Weights of a small mixture-of-experts language model, trained from scratch on English Wikipedia.
Size: 18 layers, vocabulary 8192.
Below are experts of layer 15 (counted from 0) of a mixture-of-experts language model. Rows are named router (the router's row for the expert), gate (a neuron's input weights, with its number), up (a neuron's input weights, with its number), down (a neuron's output weights, with its number) and show model dimensions 0-191. Each number is 128 + 32 x the weight over its row's rms, rounded and kept within 0 to 255.
Before each expert's rows: "comes before" lists some tokens at least twice as common just after its tokens as in all text. This comes from a sample of Wikipedia text that the model never trained on. Tokens count by the router's weight.

# expert 20
comes before: " | ", ".", "; ", "2", "S.", " MP"
router [208  84 132 171 110 124 176 142 189 117  97 107  39 118 168 175 129 111 139 151  97 144 179 214 139  82  81 121  63 125 161 160  90  90 136 127 105 127 149 109  92 125  99  87 106 153 129 134 171 143 175 174  87 186 144 161 131 173 119 140 148 100 148  91  56 130 122 115 147 182  73 122 151 105 156  69 134 162 111 100  65 140 143 107 134 117 150 150 101 180 111 139 131  95 138 167 194  71 166  90 125 139 100 131 140 117  91 122 135  99  89  55 176 143 142 116 129 103 129 100 111 143 116 177  88 146  90 106 117 150 160 146 125 140  97 157  98 102 106 155 128 162 116 151 132  96  69 101  63  79 120 106 186 107 119 137 131 144 139 127 135 159 127 152  90  95 180 110 164 130 150 105 133 100 166 157  95 117 108 122  97  74 168 135  91 166 140  89 106 157 112  86]
gate0 [112 153 131 151 110 131 154 119 103 133 154 106 111 109 133 128  82 127 105 163 174 171 126 117 175  85 102 123 113 126 147  83  85  84 102 105 168 122 124 173 120 141 105  89  78 122 139 118 157 177 122 133 133 111 146 150 195 118 125  92  65 144 101 148  97 139 111 159 205 148 117  50 152 154 140  65 145 165 160 137 130 135 136 118 158 148 172  78 142 160 120 171  78 105 135  98 139 165 150 115  95 149 192  94  81  36 127 158  53  56  87 135 132 122 112 124 127 208 127 134 117 143  47 147 132 134 137 145 104 175 116 143 130 139 125 158  88 106  70 158 149 133  68 130 140  84  77  87  76 148 148 137 123  99 157 144 126 149 155 112 154 173 160 110 114 106 163 156 127 143 154  35 111 120 134 170  93 104  99  61 106  75 138 109 168 162  86 143 112 153 119 112]
up0 [173 129 139 180 148 113 139 126 112 162  28  99 119 141 128 168  45 122 149 150 132 163  76 151 107 111  75 141 118 202 127 111  69 167  77 116 138 179 170  60 105 126 145 116 142 119  98 162  67 175 116 137  72 141  87 112 129 164 144 115 146 154 104 132 107 123 120 146 113 154 172 115 176 123 173 112 132 181 136 144 124 133 142 118 135 142 138 137 114 120 109 188 131 142 100 140 161 118 166 113 148 138 188  19 149 104 184 136 180  54 116 186 157 196 123 135 117 145 119 138  94 201  99 146 147 141 129 146 109 158 136 117  98 100  89 112  99 144 105  75 159 149 142 100 117 124 143 158 153 138 155 150 144  73 105 146 199  80 153 112 125 167 114 172  86 142  82 137 135 149 142  83 117  96 126  82 105 120 137 111 108 115 151 180 111 125  67 168 108 142 101 139]
down0 [184 159 167 148 160 154 149 114 131 149 167 101 128 120 185  63 106  99 177 122 155 158 151 177 112 155 149 133 132 156 169 123 124 114 121  74 142 133 153 117 155 135 119 129 117 116 137  92 134 119 123  76 103  68 131 108 113 130 145 161  90 122 116 211  93  66  95 121 143 115 134 131 198 105 142 143  98 169 122 168 133 124 119 120 183 137  68  91 148  99  58 173 127 159  91 137 154 150 111 150 101 164 118 147  75 136 128  94 160 152 184 162 191 144 105 142  67 104  93 128 173  92 147 169 103 191 102 121 166 137 102 127 180 206 135 140  64 110  44 178 128 151 123 139 136 147 102 133 110 157 140 139 145 128 158  81 120 153  90 113  80 159  81 125 117  68 197  81 122 139 152 101 158 166  70 140 153  56 152 116 151 137 117 153 161 155 176 129 148 140 145 125]

# expert 85
comes before: " and", ".", ",", " of", " of the", " to"
router [146 205 113 170 129 174 179 113 119 153 126 118 152 122 120 132 179 115 136 159 127  88  37  95 159 138 107 167 112 104 128 128 156 103  96 187 171 129  86  77 128 142 143 103 128  86 126 142 108 109  73 104 134  82  99 108 187 127 135 105 123 156  87 130 103 156 114 180 127 157 153 124 128 167  47 155 147 117 114 155 157 184 120  97 163 180 126 144 108 128 170 112 106  92 108 154  98 116 133 129 130 154 142 194  66 184 132 183 108 138  88 154  93 153 144 153 145 145 104 131 144 169  80  78 114  88 118 128 109  71 115 124 158 149 154  93 185 166  99 147 128 154 103 131 138 197 187 126  91 165 121 113 135 132  98 105 112  92  77 172 100 121 130 157 148 131  89 145 129  99 135 126  53 113 102  78 205 103 116 139 113 142 177 111 132 128 165  82 125 162 227 120]
gate0 [162 164 169 136 186 136 127 102 170 138 156 118 101 132 167  81  81 101 108 116 153 131 123 150 152 180 119 107 180 130 159 113 128 115 147 128 122 150 153 154 154 113 149 173 152 125 101 103 128 166 115 105 122  95 123 121 116 144 147 146 133 144 176 107 127 118 107 140 161  63 178  95 201  85 138 141 110 147 101 102 151 204 125 112 132 163 179  82  95 112 141 123 174 153 115  76 122 105 137  19 194 119 108 109 149 144 101 134 155 102 134 145 159 137 112 171 113  97 139 100 189  82 123 167 100 140 166 160 191 124 226 162 133 154  86 164 221  99 148 124 157 102 160 116 110 119 189 116 112 146 146 130 140 113 125  92 110 122 151 152 189 121  80 134 109  80 180 108 129  68  55  76 129 129 145 140 142  99 114 111 106 129  90 178 137 107 131 127 155  49 113 162]
up0 [140  78  72 110 138 149 113 133 119 113 110 105  88 114  97 144 165 165 136 140 108 158 136 118 169 113  68 157 103 136 104 182 139 111 149 139 132 103  99  81 135 124 131 165  95 182 100 118  81 122 142 143 174 132 110 130 185 120 113 141  85 189 152 130 115 123 129 162 130 153 127 152  85 139 127 113  82  94 155 140 119 124 108 138 152 155 166 116 106 138 168 168  47  78  69 116  43 166 172 101 157 134 169 151  89 132 129 101 145  79 138 117 116 129 196 113 100 156 143 125  88 255  97  97 140 110 145  96 163  93 139 127 106 113 171  79 146  68 133 122 173 152 144 175 139 184  97 128 125 118 129  82 173 110 118 124  62 110  78  67  99  95 164 207 169 163 153 168  66  99 117 138 120  96 150 152 123 122 102 121 106 104 145  89 120 161 160 105 139 132 153 134]
down0 [145 154 108 174 131  81  63 115 174 150  88 113 147 108 105  91  96  75 147 119 103 127 164 150 134 109  66 101 139 115 166 117 135  71 108 111 132 106 114 204 130 122 105 116 109 163 112 108 123 182 158 132 119 157 101  97 121 122 168 118 101 146 184 158 151 113  74  88 121 146  90 146 130  91 143 182  75  94 108 113 142 173  86 109 128  49 121 134 141 150 153 110 105 198 161 172 174 156 142 212 182 140  97 134 176 139 139 192 136 173 129  99  99 125 150 110 128 153 146 163 190 145  84 156 127  88 149 101 123 174 163 156 130 132 140  80 122  70  60 136 134  91  94 144  50 152 115  89 148 176 126 160 115 139 146  65 161 139 116 161  97 102 142  97  87  78 131 138  94 103  97 132 127 150 109 120 111 135  98 123 190 181 116 103 123 123  75  93 146 138 103  71]

# expert 3
comes before: ".", " of", " and", " of the", ",", " in"
router [137 141 144 182  83 144 179 117 175  74 101  99  92 132 103 136 172  97  70 133 125 113 114 175 127 149 145 170  29 137 160 123 121 137 156 204 104 154 122  82 116  92  99 115 121 122 126 132 150  94 135 119  89 123  80 136 101 167 140 113 129 118 119 114 119 115 177 170  98  97 102  83 115 194  85 102 166 104  99 148 106 152 166 129 145 186 154 147  91 200  96 139  98 137 137 204 127 113 142  92  76 143 197 149 125 113 128 131 114 195 152  81 148 124 189 123 132 132 160 120 153 160 146 116 134 128 189  89 155  89 136 114 134 203 106 132 141 130 102 142  87 159 118 188 128  85 147  95  88 113 108 114 151 125  92 173 170 146 101 122  83 134 132 142 117 124  44 104 154 123 127 167  93 126 169 137 201 159 100 144 159 123 188 101 127 146 168  88 133 149 185 151]
gate0 [120 124 179 145 204 143 175 170 121 133 106 118 136 123  87 171 133 139 161  58  95 174  92  90 176  94 148 100 112 132 193 127 178 151  59  84  87 141 138  74 171 166 122 112 158 132  99 169 114 151 161 102 120 128 115 104 157 133 131 115 115 105 108 120 172  35 127  90  69 111  86  74 152 142 130 140 179 106 136 109 112 111 169 123 161  67 103 102 143  40 119 151  54 124 132 108 116 141 118  99 119 123 153  97 151 133 122 104  90 151  67  96 179 176  55 105 124 145 105 120 112 102 107 120 135 112 134 105  86 127 106 143  99 119 111  89 148 120  47  81  91  85 149 100 166 163 198 171  91 149 108 103 110  89 130 156  83 120 103 180 139 153 117 188 128 156 105  97 133 160 118 112 145 126 130 159 126  92  91 117 127 119 124 174 128 173 122 136 140 122 164 169]
up0 [ 87 146 109  92 126 121 141 103 125  36 104 125 158 132  94 174 176 129 135  73  98 136 148 108  76 109  94 187 141 163  99 151 108 107  97 139 125 137 131 122 109 144  77 127  94 124 109 178 127 122  88 131 163  82  59 126 124 110  87 103 133 167 101 117  87 130 122 130  75 156 129 108  89 139  90 141 152 100 161 145 105 116 128 102 123 136 143 110 104 137 128 133 122  80 110 199 102 131 163  53 175 138 123 155 103 153 104 135  91 151  74 146 142  98 107 145  82 157  89 217 181 141  87 140  91 182 147 113 160 153 121 138  62 113 109 155  92  98 124  87  76 144  89 123 158 158 125  84 117 105  86  67 175 124 180  88 111 143 174  78 127  88 136  68  97 100 142 136 146 140 166 101 134 101 117 134 114 132  71 130  89 165 134 155 118 204 181 140 152  80 148  50]
down0 [139 176 129 150 146 147  87 131 161 137 105  86 128 129 146 108 144 115 209 187 138 102 159 123 112 118 179  91  61 149 100 164 102 135 132 160 156 136 118 134 138 167 111 119 123 152 191 145 122 122 117 101  70 134  95 137 176 199 130 162 101 133 119 146  97 127 117  89 190 132  43 129 199 146 105 140 153 114 141 108  76  63  69 132 117 109 137 106  99  97 138 128  89 149 109 123 124 135 150  97 117  87 102 173 150 104 133 108  74 143  82 101  82 102 146 134 201  79 101 198 153 132  99  43 130  89 107 155 108 199 123 104  83  98  61  98 100 120 139  95 115 160  98 133 103 129 104 114 163 155 139 147  93 144 176 102 162 137 205 153 107 145 126 141  98 111 162 154 141  99 131 168 115 137  68  81 104 131 118 122 143 146  73 154 120 125 151 159  68 154  79 121]

# expert 7
comes before: " | ", ".", "–", "; ", " |", ","
router [109  80 105 105 115  61 124 116 171 103 104 114  93 136  60 159 159 156 127 123 113 126 154 129 165 110 154  94  87 100 162 139  64 117 172 146 103 130 134 142 117 136 116  73 163 164 108  52 157  99 113 188  62 158 141 194 106 178 118  98 186 108 116  84 114 114 145 103 155 178  96  76 150 107 105 125 161 200  98 102 119 145 173 158 134  98 155 188  78 140 117 160 143 118 204 172 131  96 159 129 103 156 168 151 160  91  93 132  86 153 138  95 162 154 128 107 114 127  83 130  78 170 152 120 111 188 172 100 105  87 146 136 121  92 129 173 124 109 119 138 125 161 136 116  58 143  75 106 147 106  81 135 180  98 161 119 120 150 139 158 147 162 112 114  99 113 128 111 136 142 157 144 116 212 138 147 158 142 132 107 161 112 133 157  85 207 161 140 119 177  89  86]
gate0 [155 176  91 120  75 115 128  70 176 165  93 106 100 100 123 152 108 158 189 170 136 156 187 114 109 116 174 131  45 153 150 125 123 131 186 113  93 102 129 152 131 138 192 143 181 104 123 135 127 227 150  76 123 132 127 144 158 148 126 127 105 120 176  69 120 202 127 158 138 123 137 117 157  91 142  63 110 178 103 146 173 113 142 153 127 215 113 173 134 107 164  94 125 147 165 128 157 100 137 134 139 117 167 149 188  91 122 136  56 155 117 146  47 123 154 150 135  82 112 112 122 200 164 129 129 113 170 123 170  83 138 175 156  82  95 114 132 125 100 135 107 130 113 113 108 135 121  90 123 111 117 187 126  92 150  90 123 124  76 119  93 161 113 135 137 124  96 172 143 177 113 178 109 200  74  80 130 142 137  94 171 120 138 128 155 115  94 125 107 118 145 127]
up0 [129 150 156 136 203 118 113 174  98 191  99  80 116  93 149 143 192 118 146 145 109 147 128  77 157 140  87 158 106 172 166 127 131 171 156 173 148 129 132  90 100 129 162 161 174  85 123 131 134 123 123 158 170  90 152 121 119 154 114  97 142 108 131 153 132 163 132 101 125 157 186  82 119 107 154 113 105 142 138 105  80 125 110 118 123 140 110 112 200  80 142 163 135 149 139 191 111 168 173 128 117 160 158 102 100 147  65 180 160 183 193 122 129 102 104 141  75 131  97 131 197 167 137 144 126 103 136 151 113 151  80 152 101 164 121 103 153 151 135 110 165 141 118 209 116 137 149  73 156 123 136 116 120 153  87 163 148 115 126 137 156 102  93 105  87 134  83  63 109 129 121 101 136 211  35 131  65 207  86 126 155 101 183  78 182 154 125 111 135 137 132 148]
down0 [103  92 140 163  89 124  91 186 139 146 139 151  63 106 129 163 155  89 140 112 119 156  65 158  65 193 127 175 136 109 137 122 150  56 118 148 130 114 129 138  91  90  91 107 153 137 108 100 121 121 154  96 119 158 113 136  71  73 135  51 142  94 159 150  87 131 114 128  68 131 109 128 140 111 148 129 156 149 143 100  67 100 163 121 123  70 159 102 179 113 167 117 121 139 157 163 195 163 186 128 128 103 141 132 144 109 121 139 178 174  99 157  90 100 108 165 133 148  89 103 103 145 110 117 172 146 133 167 119  71 104 160  63 107  87  44 123  98 117 168 113 166 109 116 144  92 215 130  55 107  82 139 127 146  98 118 106 137 119 124 105 174  91 130 105 125 176 101  87 162 100 149 151 141  73 142 127 161  58 103 139 144 133 107 136  59  86 133 119 155 166 121]

# expert 27
comes before: "| ", "|", " | ", "% | ", " ", ") | "
router [150  95 205  72 118  92 113 148 119 137 202 117 124  36  95 176 125 126 108 118 123 157 170 124  73 162  59  63 108 129 159 114 120  90 116 153 104  86 158  84 119 169 125 150 166 205 136 134 159 156 212 156 161 146 156 117  59 110 101 137  77 142 142 110 137 146  91 117  93 138 155 123 129 167 165 109 124  74 141 105 104 116 144 123  85  80 172  83 137 119 146 110 130 176 180  83 164 178 126  63 155 141 125 141 163 103 130  56 105  96 153 128 134 116 151  95  94 140 118 122 167 114 163 110  91 112  66 176  81  76 145  85 114 107 115  93  77 111 105 165 195 103 128 100 132 120 123 148 137  97 132 143 175 119 108 128 114 116 106 110 182  84 117 128 113 172 186 150 110 158 126 126 119 121 135 132 107 138 120 100 111 142 133  97 125 149  72  88 108 155  78 115]
gate0 [ 58 147 110 109 102 105 169 125 173 133  40 146 101 122 195 133 153 118 125  99 111 167 175 149  80 156 158 136 129 157 168 121 112 121 117 142 156 208  98 175 102 187 150 201  97 195 148 126  93 157 124 108 140  69 133 144  83  80 152  99  90  71 186  47 111  93  70 128 114 103 152 122 159 117 100 225 121  83 167  78 198 107 165 112  88  95  88 108 169 175 108 145 176 116 112 144 148 152 147 105 116 150 124  89 105 122 136  90 142 134 121  78 164 161  93 124 122 142 123 157 132 131 140 123 164 140 125 104 148 135  98 104 122 144 112  84 143 144  83 125 138 129 134  97  71 143  96 139  92 174 144 155  60 120 163 129 109 133 203 161 113 117 139 118 150 114  99 139 109 119  97 151 170 113 144 101 121 162 101 147 124 137 180 143  96 164 102  89 112 130 113 143]
up0 [ 96 172 102 111 215 160 118 146 108 141 138 114 145 120 124 141  82 104 142 160 143 103 115 149 125 184 107  94 121 135 140 122 112 153 144 117 201 106 140 167  85  93 170  91 137 130 149 129 160 161 138 100  90 136 166  97  96 184 106 193 180 123 174 127 122 168  96 151 100  92 152  83  97 132 180  90 178 102 183 115 145  74 140 131 169  85 102 101 105 102 147 145 101 145 174 168 117 190 105 100 127  85 167 109  81 132 167 136 100 114 194  98  92 140 153 125 137 143 100 153 100 122 155 166 142  97 164 108  86 125 105 180  95 102 164 149  88 128 143 122 113  70 114 119 118 116  62 133  84 146 146 146 203 133 180  68 167  96 150  99 177 145  79 106 150 143 164 138 103 111 112 106  80 152  90 168 128 147 150 114  43 181 163 104 115 106 149 148 133 121 195  97]
down0 [145  81 106 112 115 120 103 102  97 115 156 125 152  97 104 106  74 126 197 127 143 125 139 158 187 119 118 168 129  68  85  97 134  80 137 140 122  94 113 175  79  87 101 155  36 185 118 106 152 135 110 109 155 155 182 121 108 128 188  63 145  92 152  97 141  90  85 167 172  79 136 124 167 107 142 201 173 182 138 152 155 135 113 175  99 133 150 114 128 123  81 157 149 124 207 146 178 136 154 120 154 157 107 140 102 144 193 130 101 126 115 163 206  77 143 164 124 114  86 100 132 136 103 116 139 147 103  98 121 146 139 160  97 114 112  99 129 150 205 125 133 118 116 128  83 135 116 115 141 135 123  75 143 164 111  99  76 140 135 142 104 132 121 178 105 100  75 154  94 103 143 141 146 130 149 115 130 160 139 123 120 197  90  72 191 120  83  57 156 148 128  64]

# expert 9
comes before: " | ", ".", "–", "; ", " |", ","
router [178  67 131 108 115  70 157 139 144  79 111 125 102 166  98 168 168 154 116 125 114 100 171 183 138 126 115 124  76 106 158 142  87  81 152 117 115  85 153 159 108 100 103  73 127 185 144  70 133  86 126 200  67 185 141 149 131 150 123  94 185 107  79 125 132 108 131  95 163 161  87  67 155  87 102 125 160 170 130  84 113 137 156 136 161  96 161 161  80 111  86 139 121  99 185 161 128 119 143 103  93 161 148 115 154 110  97 139 130 165 153  85 175 134 160 110 120 137 110 148  82 179 112 126 107 149 159  99 111 113 135 153  90 105 114 164  87 113 101 142 138 151 141 153 114  94  37 146 136 125 116 117 163 112 157 110 121 133 126 164 137 178 129 166  94 116 114  93 149 164 172 144 120 155 154 139 123 181  75 111 165  69 105 163  25 186 173 141 161 177 121  98]
gate0 [ 65 164  78 150 105 142 115 183 143  72 119 123 168 145 105 137 186 139 127 103 122 168 116  69  58 142 138 129 126 131 102  85  87 132 184  71  94 127 121 121 101 109 147 127  98 200 124 104 168 158 105 136 114 164  90 123 128  49 145 110 121  43 105 167  60 114 153 139 126 180 196  88  83 194 143 117 114  90  88 100 170 104 155 138 107 123 113 123 157  73 153  99 161  82 128 136 108 113  81 155  81 121 148 172 117 170 145 126 114 142 111 147 146 177  78 150 142 160 110 103 119  56 179 119 122 162 137 159 135 119  67 176 166 110 163 163 102 110  61 156 152 184 175 152 131  81 115 106  89 167  77 137 131 146 166 104  75 124 129 151 136 134 119 114 148  85 143 108 142  82 144 132 150 120 152 101 153 173  96 167 120 130 132 111 139 101 153 157  96 137 124 113]
up0 [153 135 131 119  98 120 162 120 166 155 143 115 112 112 153 161 159 120  57 141  89  58 120 105 146 182 118  85  59 137 117 108 145 121 106 134 139  79 161  97 177 183  91 127 133 124 231 138 162 127  98 145 163 161  83 109  76 143 121 165 160 171 201 110  87 160 102 121 120 126 136  94 152 169  97 149 136  90  94 143 114 116  99  99 112 101 163 189  84 116 157 149 172 120  70 161 190 169 107  78 135 107 126 180 164 177 146 124 141 139 136 109 122  99 101 120 149 103 138  83 133 136 169  88 189 153  72 125 142  93 184 136 122  97 119 163 166  98 134 104 115 139 156 162 105 124 165 138 115  86 111 127 105 143  65 115 187 168 105 119 148 206 151 109 137 129 154  79 120 119 182 178 146 117  92 123  79 133 155 163 132 155 121 158 124  99  75 100 109 195 124 105]
down0 [121 173 136 114 100 151 122 185 145 151 159 167 126  83 133 180  98 142  97  72 112 101 165 146 149 114 123 134  71 116 124 138  98 129  96 105 113 128  94  87 112 181  98 110 167 150  88 188 100  97 148 119 108 128 133  97 114  95 141  86 150  97 143 113 135 169 107  49 135 167 172 214 106 170  53 162 116 122 140 165 159 139 113 145  97 133 171  86 107 185 189 148 135 152 108 207 145 206 107 140 158 171  84 132 148 137 175  73 103 123 108  63  80  88 157 129 126  65 142  93 131  99 109  92  84 159 172 188 156 145 103 145  96 171 117 115 139 117 152 137 110 103  88 118  76 130  96 148 103 109 103 145 123 142 148 112 106 160 112 119 175  89 151  88 167 124 117 101 128 146 132 174  49  91 148  92 117 159 163 130 106 136 105  89 110 148 141  86 152 172 106 143]

# expert 6
comes before: "\n\n", "\n", "; ", " The", " He", " | "
router [141  68 130 128 104 105 143 136 139 102  86 126  79 166 122 148 158 132 139 138 110 111 183 183 157 148 171 161  91 118 123 179  56 108 200 107 128 103 134  84 102  97 102 136 119 166 121 133 138  75 179 156  93 145 123 166 126 155 113 104 184  91 163  89  99 117 171 132 113 139  74  91 135  91 146 121 186 168 120 110 108 134 174 129 132 148 138 160 116 226  83 167 115 112 119 156 162 140 137  94 104 155 152 154 167  73  68 145 129 167 144  94 191 142 131 137 137 143 129  99 136 113 145 132 126 129 172  61  98 121 136 156 113  96  81 185 134  98 158 115 139  95 139 208 119 125  73 126  65  95 151 131 144 138 119 135 175 203 127 165 156 128 151 169 154  87 154  88 105 142 161  65 166 154 133  99 126 119 116 158 159  58 129 129 112 176 201 135 140 158 133  85]
gate0 [144 125 115 162 138 172 134 121 136 128 132 125 138  79 101 119 110 126 154 128 111 107 103  76 155  97 109 159 185 100  66  99 136 143 136 115 162 128 103  70 214  91 113 136  84 136 105 102 111  98 138 101 158 108  75 113 172 102 146 156 124  95 138 138 130 124  97 120 171 103  77 123 124 118 159 172 178 106 156  81 118 116 164 138  71 126 146  39 137 147 140 142 136 186 155 102 137 210 117 134 110 139 146  79 122 168 108  93 174 136  66 169 155 197  97 184 165 173  94  89  96 124 121  40  92 109 156 126 156 147 104  97 134 140 138 210 126  50 104 142 151 116 110 138 144 138 138 153 160 135 114 140  92  59 129 152  97 148 128 139 201 137 163 118 114 125  78  82  85 178 133  88 175  70 158 110  89 115 126 122  96 160 120  83 139 134 150 159 105 152 113 117]
up0 [145  86 106 133  96 151 141 106 118 127  96 129 179 131 164 123 104 100 152 104 127 144 122 129 107 135 192 151 175 125 105  50 120 129 166 163 162 115  59 100 160  49  92  84 122 142 158 115 191 145 135 109 158 134  96 125 157  49  86 113 136  74  90 102  86 127 151 140 152 164 131 146 177 126 142 181 128 141  83 173 143 146  83 126 107 103 117 152  89 121 137 113 130 103  93  89  63  83  77 135 102 122 116  84 143 134 156 116 168 121 122 113 161  90 151  72 137 170 149 201 175 117 111 127 115 164 110 114 104 168 109 138 141 129 172 123 168 164 102 164 114 128 114 125 105  77 140 131 177 128 149 147 131 151 108  77 122  36  69 155  54  87  31 150 120 181 113 114 127 126 163 121 129 140 144 127 188 132 114 136 143 149  84  82 167 131 111 134 189 134 119 169]
down0 [122  83  98 151 115 141 124  98 151 100 188 151 122  70 125 123 126 109 134 151 132 119 143  87 131  93 108 163 149  85 116 101 181 154 127 135  96 123 133  97 184 127 111 124 125 197  54 123 113  78 162 140 126  93 131 132 171 156 161  95  99  75  97 200 162  49 156 109 112 127  81 119 136 142 131  88 101 111 115 134 107 145 136 114  70  88 144 192 189 117  94 147  92 123 137 150 167 164 100 171 117 154 133 142 113 157 174 184  72 122 158  63  89 171 118  71 122 134 108 140  87 107 128  72 151 130 110 139 163 117 141 148 113 169 109 100 138 110 107 164 129  84 119 131  93  85 174  60 146 144 100 123 143  92 105 193 117 105 188 106 139 125 113 160 129 144  95 176 148 175 141 203  77 106 130 168  96 148 175 127 141 120 161 101  89  63 144 138 157 188 122  76]

# expert 65
comes before: "–", ", ", ".", ",", "8", "7"
router [139 143 116 110 170 140 150 125 132 147 174 146 102 137 129 144  65 160 135 163  81 136 101  90 127 170 104 129 139 187 137 113  98  82 106 159 119 132 130 197 130 138 102  78 191 161 132  41 129 152 127 146 150 166 133 164 162 129 114 173 162 129 106 147 172  96 156 130 166 108  85  96 129  96  97 102 183 140 106 112 120 146 206 139 153 132  78 121 149  77 116 128 117  65 164 138 109 115 147 153  95 118 222 125 167 118 120 140 140 149 114 132 132 126 140 128 115 110  95 132 142 237  98 101 164 138 132 150 100 141 105 137 113 116  70 178  86  81  92 142 130 118 159  90  55 172  73 129 212 172 137 105 128  71 150 155 124 127 112 163 136 191 135 145 146 146 102 123 138 139  58 164 191 113 144  82 134 145 125  88 192 145 136 152  76 152 153 140 155 124 107 150]
gate0 [157 134 122 121 201 120 137  91  96 138 165 153 118 169 156 102 100 139 117 152  86 137 139 115  84 125 102 152 115 112 124 115 172  95 174  84  73 113 168  90 140 157 107 146  49 136  57  94 119 144 157 112 154 101 121 179 130 113 151 148  59 169 115 129 102 129 164 152  59 168 117  64 110 124 103 123 113 127 156 114  89  95 131 134 132 124 159 112 195 121 144 130  61 146 135 149  99 101  83 149 135 151 100 111 155 160 137 120 109 124  60 138 131 183 135 139 123  87 168 152 138 180 173  64 157 136 160 103 167 138  82 139 157 101 174 148 103 106 120  97 128 163 129  93  75 175  93 176 173 193 165 157  92 144  91 177  97  70  78 127 184 172 127 135 113 155 161 188 135 151  90  91  92 123 147 115  95 126 111 105 195 130 156 117  84 100 160 142 135  67 157 124]
up0 [119 120  36 140 139  88 161 132 127 128 114 123 135  92 152 108 185 116  94 114 110 137  94 239 168  64 146 170 114 173 108 152 128  80 131 169  84 150 154 150  86 138 106 132 130 118 119  98  63  74 131 171 105 138 135 120 106 136 162 131 118 129  99  94 170 110 112  94 132 132 129 128 178  66 144 189 146 117 170 151 107 102 110 148 156 132 120 141 111 167 150 160  91 137 113  38  78 150 153 151  94 167 152  72 160 119 144 129 148  74 111 123 134 213 127 119  92 150  85 143 141  71 151 182 115 148 155  97  94 129 172 128 166 137 148 161  86  88 155  92 105 125 128  82 118 137 112 148 105 160 174 139  79 104  88 123 172  99 187 118  98 100 118 140 118 168 168 108 178 112 124 122  97 135 173 158  94 128 157 118 118  93 166 141 151 142 113 175  80  63 108  72]
down0 [113 152 144 106 167 142  99 118 106 108 104  98  99 147 112 104 129 130 144  83 133 150 124 167 116 100 110 168 158 118 153 154 108 144  70 123 116 143 146 204 187 136 134 153 153 201 131 130 119 147 176  84 153 145 179  79 106 176 151 167 124 120 113 115 108 113 148 207 134 171 146  94  99 127 116 180  78 145  97 123 161  60 107 107  99 169 113 135 136 129 161  80 161  39 124 141 156  95  96 135 146  66 111 108  62 126 120 125 132 117 150 127 127 124 163 121 119 109 163 104 103 118 205  99 146 137 146 151  95  79 104 155 163 128 182 137 139 110 133 151  55 127 108 125 134 153  96  66  93 169 186  75 123 120  76 142 158 123 194  81 196  97 128  88 143 129 210 182 104  95 139 140 147 143 155 143 147  83  97  72 133 145  92 118 176 102 119 133 152 160 177 127]

# expert 22
comes before: ".", " of", ",", " and", " of the", " in"
router [134 181 137 189 116 128 194 138 123 161 106 126 106 162 135 111 202 120 120 132 129  81 107 158 160 132 162 164  82 131 104 114 101  87 146 231 110 121 149  39 129 114 173  97 108 167 139 124 162 123  65 167 121 148  92 149 117 137 155  89 148 103 101  86  90 154 143 142 148 149  91 113  95 137  87 116 178 173 140 127 121 202 155  99 129 118 108 153  93 176 124 102 105  90 149 152 140 135 105  70  98 148 142 137  79  80 157 123 120 157 144  75 145 155 112 129 195 169 148 108 131 171 128 131 129 128 104 100 103 104 152 124 128 160 124 149 173 156  99 131  63 193 114 206 145 125 127  95  94  95 107  86 158 137 101 124 167 164 120 132  93 104 106 140 118 124 103  93 132 156 159 162  62 148  97 139 199 113 100 155 124 129 177  87  77  80 125  80 133 122 198  99]
gate0 [ 82 164 108 137 177 144 148 138 101 125 140 132 118 167 103 164 137 115 106 152 105  91 169  88 157 118 103 158  92 129 129 135 170 173 135  94  44 191 161 137 108  97  79 110  98 149 125 115 129 138 116 136 135 135 190 162 104 145 170  87  84  83 128 148 109 115  99 118 101 119 183 122  82 133 111 129  98 150 116 157 105 128  63 158 133 156  71  95 110 119 161 112  25 133  88 104 177  89 123 123 131  50 121  91 168 175  72  91  60 160 131  97 132 145 136 174 177 156 175 102 134 184 110 124 157 125 144 120 177 109 106  98 132 157 124 129 169 128  93 107  78 120 135 131 153  96 127 122 134 113  56 108 126 140 171 129  96 145 161 100 173 113 149 134  66 151  66 108 138 111 203 154 163 170  89  88  90 152 107 130 148  81 141 101  50 103  95 121  95 125 126 124]
up0 [176 143 102 151 125 156  97 183  95  94 145 109 138 107 152 136 167 138 136 142 127 188 118 131 129 195  97 171 182 141 161  71 113 142  94 162 119 137 191 130 152 136 132 107 117  72  83 140 150  75  94  90 129 156 164 135 140  83 137 125 117 132 189 101 175 108  84 145  65 125 112 128 155 159  91 139  58 182 137 104 103 123  80 133 143 148 103 128  99 127 151 112 140 140 113 135 181  95 110 121 153 171 125  48  70 100  87 101 133 160 170 134  78 136 148 133 167 169  96 129 169 175 135 124 187 154 128  83 140  70  73 123 110 164 155 154 135 159 118 177 108 168 108  90 151 101 114 136 160 127 109  95 182 138 109 130 153 162 113 121 141 175 106  46 146 150  81 150  60 117 137 107  95 176 132  86  91  56 149  85 174  86 124 139 110 128  73 151 114 145 164 141]
down0 [ 88 146 111  78 116 140 131 146 129  99 123  99 108 106 116 106 117 123 143  74 141  95 115 115  80 111 156 132  53  92 122 142 118  94 153 148 134 166 135 137 137 123  93 120 121 174 146 183 115 123 108  65 122 162 123 232 122 138 147 133 118 142  63 122 103 110  57 153 124 106 111 106 117 172 185 106 157 174 110  71 172 162  97 131 120 179 118 135  72 126 109 136 176 171 104 156 106 148 139 173 159 206 164 125  91 132 207 152 171 102 111 147 198 142 146 120 177  88 105 149  96  94 141  93 162  84 123 105 108  94 156 112  85 209 154 117 110 110 162 151 126 118 131 111 124 112 125  93 107 123 156 120 112  70 187 150 104  91  87 106 106 128 131 201 101 114  86 150 121 135 139 117 191 150 151 106 136 145 191 162  85 192 102 149 103 147 111 127 112 165 104  67]